Below are experts of layer 3 (counted from 0) of a mixture-of-experts language model. Rows are named router (the router's row for the expert) and show model dimensions 64-127. Each number is 128 + 24 x the weight over its row's rms, rounded and kept within 0 to 255.
After each expert's rows: a language model's description of what the expert responds to. This comes from a sample of Wikipedia text that the model never trained on.

# expert 22
router [122  96 147 152  98 100 117 139 126 122 157 100 182 117 125 120 131 102 126 126  97 102 100 128 123 119 100 124 148 131 142 104 144 132 114 122  80 138 166 131 116 105 114 135 111 142 130 119 135 138  91 137 143 163 108 153 105 167  56  90 147  87 103 129]
Modals and verbs after a subject, mostly would, can, will, may, does, also, as in "Romania would benefit".

# expert 12
router [123 141 136 136 115 153 108  88 150  94 142 121 122 125 122 159 136 113 163 118 137 102 123 162 102 134 108 155 155 147 124 155 110 148 112 123  88 133 134 118 127 146 140 142  78  98 142 136 102 127 135 100 140 146 107 149 124 113 152  75 179  85 103 118]
The is or was right after an article's subject, often an Iranian place or title with a parenthetical name, as in District (...) is; also politics words.

# expert 4
router [153 119 108 138 124 121 128 117 150 127 115 167 124 150  87 141 133 138 116  87 104  73 110 113 181 100 109 149 139 117 125 135 191 136 118 107 114 106 154 152 103 157  98 137 121 110 155 155 146 111 128 143 124 142 103 142  96 182 108 111 136  98 103 140]
Word-final pieces and hyphen suffixes in sports-club and business text, such as two-year contract, week-long, Oblast, sentence-ending periods.

# expert 28
router [ 79 104 126 117 101 129 101 145 126 137 143 126 114 130 124 115 123 104 142 130 125  91 110 121  99 115 181 137 143 121  97 118 137 130 121 117 114 176 128 114 128 139  84 114 113  91 124 117 104 111 128 183 151 168 101 130  93 127 119 105 182  94 133  98]
Last two digits of years after 18, 19 or 20 in dates, such as 1960, 1895, 2000, plus century, BC, ago.

# expert 3
router [ 99 151 159 106 132 131 141 123 164 134 121 180 117 116 146 139 131 108  91 107 121  81  81 106  98 147 135  79 154 110 138 129 138 115 145 140  97 118 172 109  81 133 117 109 148 138 113 174 143 141 131  87 149 101 138 103  97 157 126  98 145 131 115 145]
First token of a line, heading, infobox field or list item, such as Women in ===Women's Series, a dash bullet, or a year.

# expert 2
router [160  75 116 148 157 138 185 161 159 105 137 142 128 136  79 140 110 117 120 102 117 149 148 105 141 135 140 135 105 107 150 108 162 148  95 136 141 118 113 122 120 137 148  90 108 145 156 129 167  91 155  97  94 139  96 114 121 111 114 162  84 127 119 136]
Sports terms and numbers in game records, player careers and score tables, such as home runs, recorded, career, team.

# expert 25
router [105 112 114 121 140  92 119 118 165 139 113 102 145 135 116 141 128 103 151 107  92  84 100 114 173 110 116 179 188 129 129 121 115 116 144 152 111 128 123 131 126 122 130 101 161 156  99 115 116 163 117 122 112 124 123 135 128 210  92  91 173 114 132 112]
Prepositions, articles and commas before a following phrase, such as of, a, as, either, plus the Arabic name piece Abd in Abdullah.

# expert 26
router [141 127 128  96 111  78 106 112 163 149  91 171 123 134 108 136 146 150 139 121 102 105 109 105 116  98 113 121 151 151 115 152 157 145 130 116 116 146 128 138 130 155  87 113 121 130 163 125 144 152 102 145 111 144 116 174 111  92 143 142 155 139 153 106]
Verbs and connectives in biographical prose about education and careers, such as study, allowed, continued, worked, when.

# expert 23
router [118  93  96 125 113 130 141 127 112 119 118 108 168 130 124 120 147 118 119 125  93 120 137 147 115 138 133 130 167 117 122 101 133 135 113 169  81 126 130 117 142 119 145  77 132 102  69 143 100 112 109 126 133 138  86  90 100 136 104  82 144 111  93 165]
Accented or diacritic letters inside foreign names, such as â in Târgu, ı in Uluk-ışla, ê in Wênio, plus spaces before numbers.

# expert 17
router [132 113 174 106 120 119 113 103 150 116 113 164 116 113 109 144 149 118 103 109 137  79 145 119 118 135 132 100 139 159 122 137 149 185 111 121 139 152 138  87 122 145  89 103 108 159 162 156 154 161  94 118 146 180  94 149  76 142  84  98 159 104 143 151]
Genre and media nouns describing works, such as fantasy film, visual novel, drama series, plus cell separators in entertainment tables.

# expert 19
router [147  90 119  99 117 141 158 122  86 135  83  86 136 132 144 136 158 105 162 127 108  92 150  96 129  88 168  99 176 156 150 127  95 135 131 131 164 114 106 116 172 136 135 114  80 131 122 135 162 154 123 116 157 154 157 155 129 127 154 114 153 117 150 114]
Spaces, periods, colons and bars right after a digit in tables and specs, such as 1.58, 4:45, 6 ft 10 in, 3.2 GHz +.

# expert 15
router [102 140 120 151 177 119 136 181 118 117 130 112 134 123 109 124 129 137 125 123 121  75 124 119 161 139 149 105  98 103 111 103 143 142 124 110 145 164 159 118 173 126 142 119 162 112 144 115 125 102 145 149 152 124 118 165 124 129 114 121 122 158 107 122]
Verbs, conjunctions and verb endings in plot summaries and reported speech about he or she, such as thinks, didn't, saying, added, but.

# expert 29
router [162 120  98 123 112 122 112  90 145 121 117 158 123 156  79 115 138 146 114 130 105  89 104 154 111  92 152 106 134 116 183 133 139 121 126  86  90 150 154 100 124 142  61 130 122 145 127 148 133 132 121 195 108 139 118 142 121 125 130 142 146 104 147 117]
Years, months and countries in birth and date fields, such as Born … Milan, Italy, 19 of 1973, August.

# expert 8
router [136 184 141  91 104 133 124 113 121 139 108 113 127 152 138 117 111 144  99 147  66 114 123 115 136  95  99 116 119 112  93 115 150  99 126 140 146 107 131 138 104 141  71 121 149 139 140 111 129  96 107 103 147 112 125 125 138 150 130 125 149 144 175 136]
Tokens opening Wikipedia section headings, list items and table rows, such as Bibliography, Track listing, and leading dashes or numbers.

# expert 11
router [142  80 135 103  86 124 131 102 156 101 123 123 133  86  83 183 112 105 160 104 125 147 121 155 140  97 133 143 124 150  78 121 147 142  92  94 107  89  84 123 116 129 132 114 103 143 117  91 146 120 123 105 157 135 129 128  76  88 155 118 121 115 127 111]
Field names in infobox-style key–value lists, just before a colon, such as Head coach, Position, Died, Publisher.

# expert 9
router [161 100 105 141 126 151 167 147 150 139 165 153 140  94  87 148 116 121 110 108 116 140 121 135  86 143 136 118 105 100 145 120 140 126  80 113 120 134 119 100 110 146 143 100 107 119 149 142 143 108 114  97 133  92 140 113 105 106  97 118  95 167 138 142]
Sports text and schedule tables on American football and other teams, such as game, quarter, debuted, selected, yards, Bowl.

# expert 7
router [114 106 109 110 148 114 145 110 173 141 128 132 166 115 120 144 110 119 120 119 114  81 143  82 140  94  99 152 114 109 119 106 141 144 112 100  85 143 147 149  77  99  67  95 115 121 101 108 106 115 121 104  96 148 146 149 107  94  84 127 141  84 121 141]
Number pieces after a decimal point or in year ranges in statistics tables, such as 64.89%, 18.9%, 1876-1946, plus name endings like -worth, -bury.

# expert 5
router [139 107  90 149 128 103 164 101 156 121 119 176 108 139 123 128 112 108 164 154 165 111 134 146 153  93 134 104 150  95 145 150 105 148 134 128 166 174  92 112 146 150  67 142 161 135 105  96 148 112  97 133 134 119 132 144 120  77 120 128 164 148 144 110]
Parts of British and American place, institution and honour names, such as County Durham, New Zealand, Knight Grand Cross.

# expert 18
router [123 158 122  95 133 102  86 140  84 120 137 102 150 118 138 146 135 177 109 149 106 150 151 134 128 136  91 154 118 143 129 121 144 126 119 164 143 140  93 133 125 164  81 135 107 117 109  94  99 166 131  79 127  86 131 111 142  69 159 153 117 134 124 126]
Place descriptions and route tables, such as home in is home to, located, along, road, slashes between US route numbers, coordinates.

# expert 6
router [136 127 108 160 126  90 132 130 133 119 134 125 161 133 106 116 110  89 151 111 136  74 142 103 144 133 105  81 110 112 117 128 142  87 122 105 105 167 143 132 126 150  95 148 124 121 142  64 173 166 123 147 155 117  99 147 132 156 124 102 183 122 151 131]
Punctuation, function words and verb stems in past-tense narrative of conflicts and events, especially rep- in replying, repelled, repudiating, and there.

# expert 20
router [148 111  84 121 124 138 102 156 122 165 172 139 116 114 122 101 149 107 121 127 104 105 121 105 162 108 140 144 121 134 161 101 126 154  98 133 101 148 132 132 141 133  87 130 108 138 108 115 118 103 131 167 145 141  75 162 125 117 120  88 125 104 145 110]
Country names and word-final pieces of foreign or derived words, such as Spain, Colombia, Argentina, the end of merchandise, -ists.

# expert 31
router [ 80 101 155 138 118 129  99 141 124 108 184  61 144 140 130  89 126 115 139 159 154 146 139 148 118 110 127 162 148 153 161 128 112  89 107 150 112 134 120 143 184 125 189 121 112 147 121 137 108 188 108 104 137 128 135 145 154 155 118 108 173 160  95 116]
Passive past participles after "is" in technical text, such as represented by, awarded, met, plus LaTeX and chemical-formula symbols like ^, {, =.

# expert 10
router [110 163 124 142 130  89  75 157 119 115 144  71 127 112 125 109 135 126 160 164 133 117 139 106 140 155 125 100 132 144 119 118 102 100 125  84 136 136 160 167 146 127 144 132 120 122 167  92 132 167 147 112 138 155 121 133 172 183 126 141 140 116 134  95]
Common nouns and noun endings right after the, a or possessives in descriptive prose, such as vineyards, statistics, information, service, species.

# expert 21
router [140 124 141 138  94 142 161 143 155 160 127 124  98 132  94 155 161 120 130  96 157 107 104 123 136 124 155 113 133 113 128 131 135 134 118 158 146 130 126 118 113 113 115  64 149 131 158 160 149 145  94 139 153 174 118 125  90 159  73 126 145 133 125 141]
Middle or later words of proper names and places, such as Area in Washington DC Area, Mid, State, San, -wood, ′E in coordinates.

# expert 14
router [144 102 100 139 119 110 159 121 173 156 138 140 143 106 106 136 124 142 132  94 153  90 108 121 105 136 126 129  93  90 119 116  94 154 126 146 117 174  89 125 135 132  77  96 170  85 128 121 108 118 123 136 141 139 165 119  83 124 107 136  97 141  99 136]
First word pieces of personal and place names, often capitalized, such as Nep in Nepaug, Dud in Dudley, Sam in Samford.

# expert 27
router [ 74 171 101 132 122 101 107 133 145 103 155  96 126 140 120 131 106 116 120 137  91 114 138 131 153  98  84 150 156 149 114 118 129 120 156 147 114 162 178 166 146 130 171 154  97 140 154 122  97 156 102 107  94 102 158 153 144 168  93 119 147 105  84 112]
Adjectives and -ical or -al endings in scientific or philosophical exposition, such as same, similar, physical, philosophical, following, al- in algebraic.

# expert 1
router [164 130  71 158 148 107 118 161 152 132 160 108 112 105  80 113 141 141  84 113 104 109 107 145 106 147 117 143 127 111 141 136 148 131 106 117  71 134 102 113 131 151 104 118 136  62 136 127 111 173  99 112 128 130 128 105  99 157  63 172 129 118 134 148]
Month names after "on", a comma or a table bar in dated entries, such as on August 27, July, September.

# expert 13
router [152 133 139 141 119 115 146 140 145 126 123 170 117 119 141  94 149 127 145 174 102 137 173  95 157 119 124 123 159 172 161 136 150  87 139 104 139 109  96 129 138 148 132 157 173 101 118 162 133  89 114 178 105  98 157 133 132 124 152 172 142 111 148 143]
Capitals and word pieces in German, French and other European names and places, such as Badens, Château-Thierry, Lippold, La, Sch.

# expert 30
router [185 136 119 142 132 128 125 124 129 137 111 100  97 135 122 119 164 156  65 116 137  65 111 125 102 151 162 165 115 139 129 140 168 139 158 152  91 123 154 105 128 158 115  91 129 136 147 145  97 131 145 100 154 140  87 143  89 121 109 104 141 123 130 154]
Film, music and award-table words, such as Succeeded by, directed, album, Nominated, publicly; also ordinal endings and table cells.

# expert 16
router [152  99 154 142 126 197 169 159 129 136 149 109 145 127 155 144 124  82 153 120 142 127  83  94 136 131 169 138  99 118 135 114 148 102 127 145 137 126 133 122 143 109 193 128  90 173 101 148 111 104 167 128 155 114 114 147 109  76 132 122  98 136 129 144]
Spaces, bars, semicolons and dashes between numbers in sports results and poll tables, such as 4–0, 21 (3), 44% | 26%.

# expert 0
router [129 133 151 107 164 139 100 150 128 149 111 145 124 130 112 106 143 109 137 117 102 112 118 106 124  78 124 127 144 150 112 123 160  67 110 130 151  86 178 128 118 142 135  90 113 134 124 145 125 148 116 151 180 163 116 143 130 189 137  74 136 116 150 164]
Mid-word syllable pieces inside transliterated Japanese, Slavic and other foreign names and words, such as Jik-an, Take-uchi, Kuzn-ets-ova; also -ing endings.

# expert 24
router [130 161 176  92 143 130 128 107 112 127 125  91 108 141 105 122 150 154 117 126 132 148 106 111  89  98  94 166 105 129  94 117 114 185 147 150 173 107 117 153 103 113 117 129 132 168 103 135  88 137 140 131 122 137 103 158 113 115 101  56 124 105 138 142]
Syllable pieces of Indian and South Asian names, often in election or film tables, such as Chand-rase-khar, Sh-arma, Bh, Raj, Singh.